{"d_shared_expert": 0, "activation": "squared_relu", "moe_layers": [1, 3, 5, 7, 9, 11, 13], "router_score": "softmax", "normalize_top_k": false, "routed_scale": 1.0, "balance_loss": 0.0185, "balance_bias": false, "n_groups": 4, "lr_router": 0.000907, "tie_embeddings": false, "lr": 0.00199, "batch_tokens": 131072, "steps": 3377}
Below are experts of layer 9 (counted from 0) of a mixture-of-experts language model. Rows are named router (the router's row for the expert), up (a neuron's input weights, with its number), down (a neuron's output weights, with its number) and show model dimensions 0-223. Each number is 128 + 32 x the weight over its row's rms, rounded and kept within 0 to 255. Numbers have three digits each.
Before each expert's rows: a language model's description of what the expert responds to; "gets" lists some tokens that make up at least twice as much of what it gets as of all text. This comes from a sample of Wikipedia text that the model never trained on. Tokens count by the router's weight.

# expert 42
Pipe separators and column headers in sports and results tables like Result, Date, Notes, Released, plus infobox field labels.
gets: " |", "\n", "ed", " held", " Location", ")"
router:136104149184096209110117136128170097174146146125090104122150127114149139097153138146065097111169092181150122071119093076153104190124152122164137133159164179107112184203182105194066114171133122120042096152116067123107122135167167119119172050116132096167134171158208167092100190135183141105155124191136136132143121143122170122097113083121086174098065155103140152141153111157133093084120114152134144077127092129158096135067126138086139122144163118137135134098069168109193123166142118118097122126153122171125167113084188151090172154137167107115141133081139157116171168108062104108129154147092124127095105113079153109107163158093117108141115110122110158084132139122133095183151
up0:133102117142107126158103119094130122116106079180129151132112113115106106058181132172131098154124138101154096167206055110080075139112151138128159118153116146068117159152113107141165127121093150159115162101140145161111177155173128139090137113157169109094120150135142139105128135152103184067173115112132082161146122084126130097104097108108088140121128171123128088108091133081125120113115082134142090088100093232083153122080069171076128168158101107180102172167124127191175128105075134182158166145155102153142175154119155134138152199093138191060123180110121141071178171119074156115125091113161086124121117109134141099155148163095061098141145142134108169209159104159056153142120
down0:102100126116176120177088098166122123086121126112128148124129159137133124146115141108123141061183152086146153129146117118103093171140115029113191136134165164172130137055127097099148092133080100170076110143131142170125135098124093226075077110110104095142051163172128134100114119083115178098157145146161167166122139151098106073125167107078079119137137146077104113119111119118130145119104133112201090105114199158120143098160118122129125153112104144107108083166078138166125164205098172127105135159143119154118126085118111099124140120117176190149095118159131108091056079127169157153172153109121162115170154079176121052162208145101102108120123201141120157133130096158105178126103
up1:152096094094112177125121094082130207173138130137170070096140123111110161094148144106098158170109099142091084103110121080111052123128116101071198117088136149124100147189159087089120111113126166078176174176167135194057129165147157114131104109156107165140149179088117160112160112136113094147174115152134141136170163118137149137160147131066141176196090155138134220092088122143137116140120086137105118122088153128128119103168106116127149078192132137153082100195116139079163149129173115143134151135150113105093076126091166112101119157239111063130131131130137161130103155156186146134108109145119146163048177118087129128106120109109165125099091103110104197153132153102121094131121
down1:115140179105121133138120101135098128137123088109140103120122196136125063169073155094154084091129149141129148089099089089157221079126107139165112167164076113168079095140121154118158130169200170169176107138126131129055151129103115159046110122109119171127142119109165123092118144137116156135130145172164120065178131198154113126166185138140110093059160152113149162127132133180115115126103087163134135085116101149109116143155099106118175128102198151115104087118167157140178125156118151198151105102120062117120094083112120126148139102082093072093064162152102148135136099140133149126069074060137076154117102132135205109148135123100186122149152174093150076169143174098112095142105
up2:147103129110108118138132120098181165093154157115141150119132062121140098186139079084189075087168136154188123141158079136137149197120153127128138147120125089160117120243133055084101149145142109175126073121122100166103047174132173112122116094130153094087116158177142147131135106146106157056164120154166126127123134128149147139072115198116142182150168109076138109102059113138174116032079123086133112152153105197103130137120123095087100127109142134146114121038140101151108099083089157151130132101185128154139127111102178104112091141102146113147165133145133176142118106124112101095163104142128160095141138185121133106079132151130118087186118099131153126153137159115121209177165
down2:145116125119115125176076083143105153099106141068151119094123084145135134183121090140135209145192183116144166123141132136083165121094145056130140120204140095147130104136139115136080067162098150110123104169144177090095125125141145127056066121125144073124125136154110166150144090132105166096152148104149140143148143199147097119106137083167098118115177091050108091133126132104135117093150169117195103169130119062134168155145189125171153123169108132125053136102108105136105120135103141070157141123070085160096148103198164114095118134182092118143129123188202112167124113114114166125108098119087167130115138180167069105088163108142084134147090168131095119159125123070128148169206
up3:123129173148127128068123152174113111172130120122074124162137142125131161109227066135194104132110125135116135137123091124095153114098128128152177121198123125090174134244166120087136106090210055153069108117163091162157170117171146125143118110086094147133127104169151095148164120171084066124085111160140125108178145050101119073178159081134109132154158115210114099127123150149158105199161106112106106114083097133167102111154127172163134122181102115149128118120101135172147097105134066111101100099117168105174168148103164145166135147118164162104112151172095116124101159081114077136177117116111134155089100125105127138152162174113077123105147051138150138124125157104097136096123
down3:088151099101124140144164126123116135167078168098114131090089146143152097168083190138103114155087139144147099182178129122177076061101135125172185158101121098196187091096190123126081100138132132199131130107111109120073151160140065112132095109102079138130114106146164122127116076121125130075094129144169130078089145155140131138073096156136129103132147063150125156152125124122165152075093137167136161117142131210139118151183098096101138122108177137115125063064138130124138174145153053148075129099164141167093089146187158096107152164052151153108145178189146097080166101140143150116087109140120110145142113191130130153138146111109132163067188149182155129098093173104141161118167

# expert 25
Ordinal and sequence words such as first, final, last, plus medal, Championship and Series, often in infobox fields like First released.
gets: " first", "|", "-", " First", " second", " final"
router:157069162178103204123149161114158108153162104149064082121138153091155134103136162154118121154167111142136102089068117090167116166116131133137166158157157187133098156178167076174138131148162129143086135147098087107160119158189145102143133110188126118121137119150146102132136151190155076099138092148156105123070083120176153104153108099136090208115095135080135140182109133126110127118128094142144161044140127120168108121090074165099099094143176123125075101154090150115159117172147090096149084098137144184171157113060211152094189154172160172137138117071150119097181152143137080126147154156076085080113110102111155086082169148140141150131107123099093157074084163162145119130160
up0:161059173173126167154130103175150072154135154100113079136117163137123138160103144193147133110057173092090094135130154147135051158131128125126159173147163183096084170141130123181106162116123173109147159112117071108094115164138153085169119101129171110131159145132140169133056126140121128192073088118077079181116130079151124113096077062093123147112079111077180176100139126095160149099128048128157124135127077084137161139085147109085092146151136097149115120135160194098156148121175132120148146137175110138165109104097202149113101086132097143106136127092211104087146130179094163122118151159092160129186144076153078093102106160085111130137113131085139105109128130106102120185133
down0:177121145164118124076140101171160109074131071052131125133057149099146136134133178118097103140148136157085138134112095163135113162134165127112094122142083167088161098139128108091134201112176095097129145119172164131179148129100110141073186150139132101093142114093128159163111165143119151109140118083164160120099077135108202122078130142142148082057129136145201132124098098097157117108085112136135114127145081111093151124139159147099124180104161159157111115143117133070129156127128089056090138157067116109129097127104127089220077177132100079143094105140123092097105082200130102147113139156127117182131074094217124170140103083160158125171144174110180060106164076146106156104124
up1:092147127179160146149144123118098145109102147119108147152069095163116104077148136102150086133135138121165119125122170121160011192072109221141151107164091152110055171139094144109042138151087146109129151139119119177095167132151094180119084119147121109131122134143153175157130133154129113136146137075102164074101149095077195153107104116125156165167051086125161129110144128081159123181137128121182061117152149140161158152150131110088105116187147133137121125119146151117145103098149180109063145137135067119078098161106078097153187108109097088117164191136139186137174143106099140131138155141080094133192173135094088140107108173093123140114138080119120119153074102164144111101084
down1:135166148077086146109177157108127071157155138137131150140149111178056073146164144085168133048143163141200169141143128113150113110098119166091133134090125169131123127148114086085124120083177101152130125164140109132151176132162137131136152107147094108083142113136104117112112057137137126106092054117124141152154133170168097107172164138157081123133167069159083158017134132112163071177113178090223145159125160145054156068155100164164109123139082099139134067105183108115129089065161109126083158139109120089133124144108078122098144197121148105197110199144098153117124170129095124144116149105127109134131144114119127131148115151164137054130116130126144128123190113119170148161136
up2:118131151165173172093133161159158115185129091141102146158187125168171114160144181172182146120103171149087117108114086138118119136107135122137090165133126123141099132148133137141100116110148130194116116167104094139140194104118176074069178089140094135118150152116133126166111091108154068129105098136114136140154107081142178118211093061187166092102158154137115125107123162156157122114126107107176081072128072155111161153164119122178134136150137142167195107101166118135117160114079062122085164137139088100128133152137148080147175054095145164138114136105188055073168123136118123136134106193138066156152086145124164078148080056129094100096095088153113128178087161061141097132101
down2:075130134079130157113125205146155138077125096184105126172143112092176200170153129142110100078086171152131096096116199116122095121109168130140089081121107081199158155115123129130111100152117100180192112119138106146120101104119150117063076160111103136112122080120130156062157132146123105112117120119156113148110081104141150175138092114083132120152128102146085174184157188160114100161201119082121085135099154098187136183134144153145154017110173142158150117114161108127168122068122113115121141141088095166054042128173151094159155166136088142110096132149137113144075099151090130153115103166176112180132157125199128122162102149151086110089146164151113136140125136171117132151120
up3:178093106198175131127114072136143113142189082109074084080101080174072112114135077155060121080175120081164150125169112148187125146156117179139118158086109171184126161178096153132148147168097134110161157120063120112156127115121159151184189115062113069091151150139128134136121137156171158117131162085089114140143135143155137130099123158115117162170123122103118049129093111141087123064128074139135131107145062136120171156189109056132119130133077104095122130118133122077121099129105181140202137110195121091169105092112177180105103134180151142137116146076142131115119123114128069112117103148140078130145122113074150078079159104141164093111163117082151115163127111124174134136176
down3:110099130071175156181085152128098168080087139141152117152081121118088132162144142106126091134132112103113140134201165110113173100137147118084111127099099132192148130115119113143205122106132121161120119140089149105205117195105113178177078137117092137088172085116213130159141146112087153093149131115121152077153101144144130117121141154170134117115145151125104082156086056087151111071179159122137123132079089081126190110151190160112168168171132118102131139130091111174144083128117133097135142146140126107069105158105095201180138135082132184103100143077110126137086116075126123160145067195166163120205078114121100133115147117094127058167192110131136155127145140165091154129071

# expert 28
Words naming sports events and teams, such as Championship, Cup, Olympics, Tour, plus team-name endings like Hilltoppers in season and tournament articles.
gets: " the", "s", ")", " Cup", " won", "ers"
router:156079184133099170085150145115175068170138141167095117128126161116150112092155157136090090133177103141158090093115119115141111183142141153114162139165111158111134170126152120162135128161152123155074103130133054152180130141149111093152125085090092124168154118176170191113138157144159134102145116163176117110132099141147151111128121100106082172115089130086167132173175117105082119101128081119174171082184094140173091087093083135088169112129158084133089125107100156109166131167097096131137088105136124196161181112067120173110148146154190117082136102080147146147176149093105114110149177150044080076112101111102151130099137154119136117186129116037082155078119163161173132175207
up0:158128145161139154119156138076182119110126139152152139130170145191134127126196102103140109152130149123165116149140057164143140147143119120089157176198092116128112123153082118094164125173106063185163183127130134106118148117139115065158060092138095128124164177139125141106132181157079067088165138176166146132137161032102107098173108130121140169157105126102158168117144103165107150181144079132105076189172082135120094137110100151142105105176070159084089154167077118125152148145136127179145122135084091169233171085097122125100118133133118095065140141107133123118127203067142088125179147143136085120130116138111157154117178119128119107118070147092131125113139160178151138061158
down0:132121112177125129167161103060096123135144163152150179118165159105134139122129110146149098121091060175107071119127092074160197113093128078087116185148121186152148121106123083133117154133133150101078169153200106102157141108061111153103138136109179194148146080149075145090140108115144093121158142154081122183093115120161077121130108096164157123176124127116186137180142118118082112137121180091143131098118060153105109092208177110104152075187115160078073067153108088177146156136173137157181133106187112127137104141099102121133091111134086106110115074105182164087092096153107189105121140105139112174076118100098128162152156088115178136117115114086092141126183137119135166120148
up1:155098159193082180065129140125139105166150137182138096128173082106132135112155123167152122134195111168152060082076093159126087196170150150121179120135189113123099106187122066143131102116169133077096124145158147118141113158101207070186114129115158090153176131167156138055091117145129108093103087087119140124093130085115167124106090116121136152096043173105121130154138119136124158094123102133142155122125119133160080083098129113094146062122185114112106131127115149091184133149178122146104109029147123111166140200095111157113146129181137151107172155055137097054142142117101131121123124131108096135172095080098141062122120109141123146100112070098100149130088152121152119154124
down1:057108097128112066184146156154164148087161122123161139178173082124109089139108116159160198135134155155133123096077132141084140088144097166145139097158195147098120169114150193160063135089133218133065150099121131153102145121092087062158132057094129132126132108126181134088119116054161156132081188153057108081100120126103132148176134155079102112105121125188116113125130135109128102095104111087163122100132141128131126150091100130147108141124083147193123161111175136175066075111160111201180163160123124132167146199092156101142160121114096089095167137120123141150149161123127143092133129165132143068126126085181107102179174149116121177136164106130157140123157116069106108098132
up2:147136120134153119184112191106154036112191176159129144139101104105131162137173092123072073138092140130140095075169130109080129101147128121085156121108053117152164114131148119121148158165137099133152084108176147096183099184140157101082113095153124156132137167178073166159180150135168102100144146121124178123139113130151162145159110175150085100111107109128152117132083139197070125171135081072119126127104144102136152113186108136158169099111116081049128102116128122145108137151088147133164124113118112105114125079074157142156168125172120156129155160164126029148170133156154109065134153153104136137120112152031139106130134098150093075096136116161094141079094101115232170132151
down2:125104086071111145187140143092171130150162104090094102129142088110113146115152133103080121167128107110128197092078149163113093131126074172093152087121173137134167090098149153128120124213095096065111169114181163113124170179110145116134147171083143179091121142121116104089120124156148153140094134085096139106141088113085122151130089129137060083113173119147129180140108145092111145148125151091150108127164129074080143178187093138136147093139116148068122067088143119134184159167127116114166164159158102173129104116075140163217161102065067236109176110132121085108190111142134132122118101129133136128147175140160130107157131116158115072138153120161158172060154066149137105112137
up3:145153131128094088088131107101139120166123112117151061101124143127191092191164098130124083104132171231091106120149133098146131188080123198153113068094175118147076108110150184159120121170122103120155136132094054178152109155138173109105157108122115140118112183175121140104115150088127072150126106161090114158102085113095158095120118160220135132084049076108129078187165160178068121089058113171117150119162143153115122115140090109148167125122090124100164142068150159161131110180182120184128142105157144169137138129119132148044132102146106153077122178108157116118117153149072163130202145129167139127174143118119123163117119129081157153145130105135098152140153080138117116120121
down3:173132180151153152136126092179087078112113074057118095124087095134145084163077118106120130129158167170104111131077178134103133160149109102167081083086126085169096170054147126161086064120118101149148145124153090190122124106103134157147101160158148112144081117089159174149141106142132123173131108141137113093111130120077144127121120105148128018139127021106116088148143126122104135091092141124133121160166093104125156145086164091114096067113123134128155155089146123122089153126164145160119136106166153129185189151181091130176141151166097088120158194150101120082155140178139187153081158151136166170176154146147095105167064091117161097103136196107108117129131152104183129171106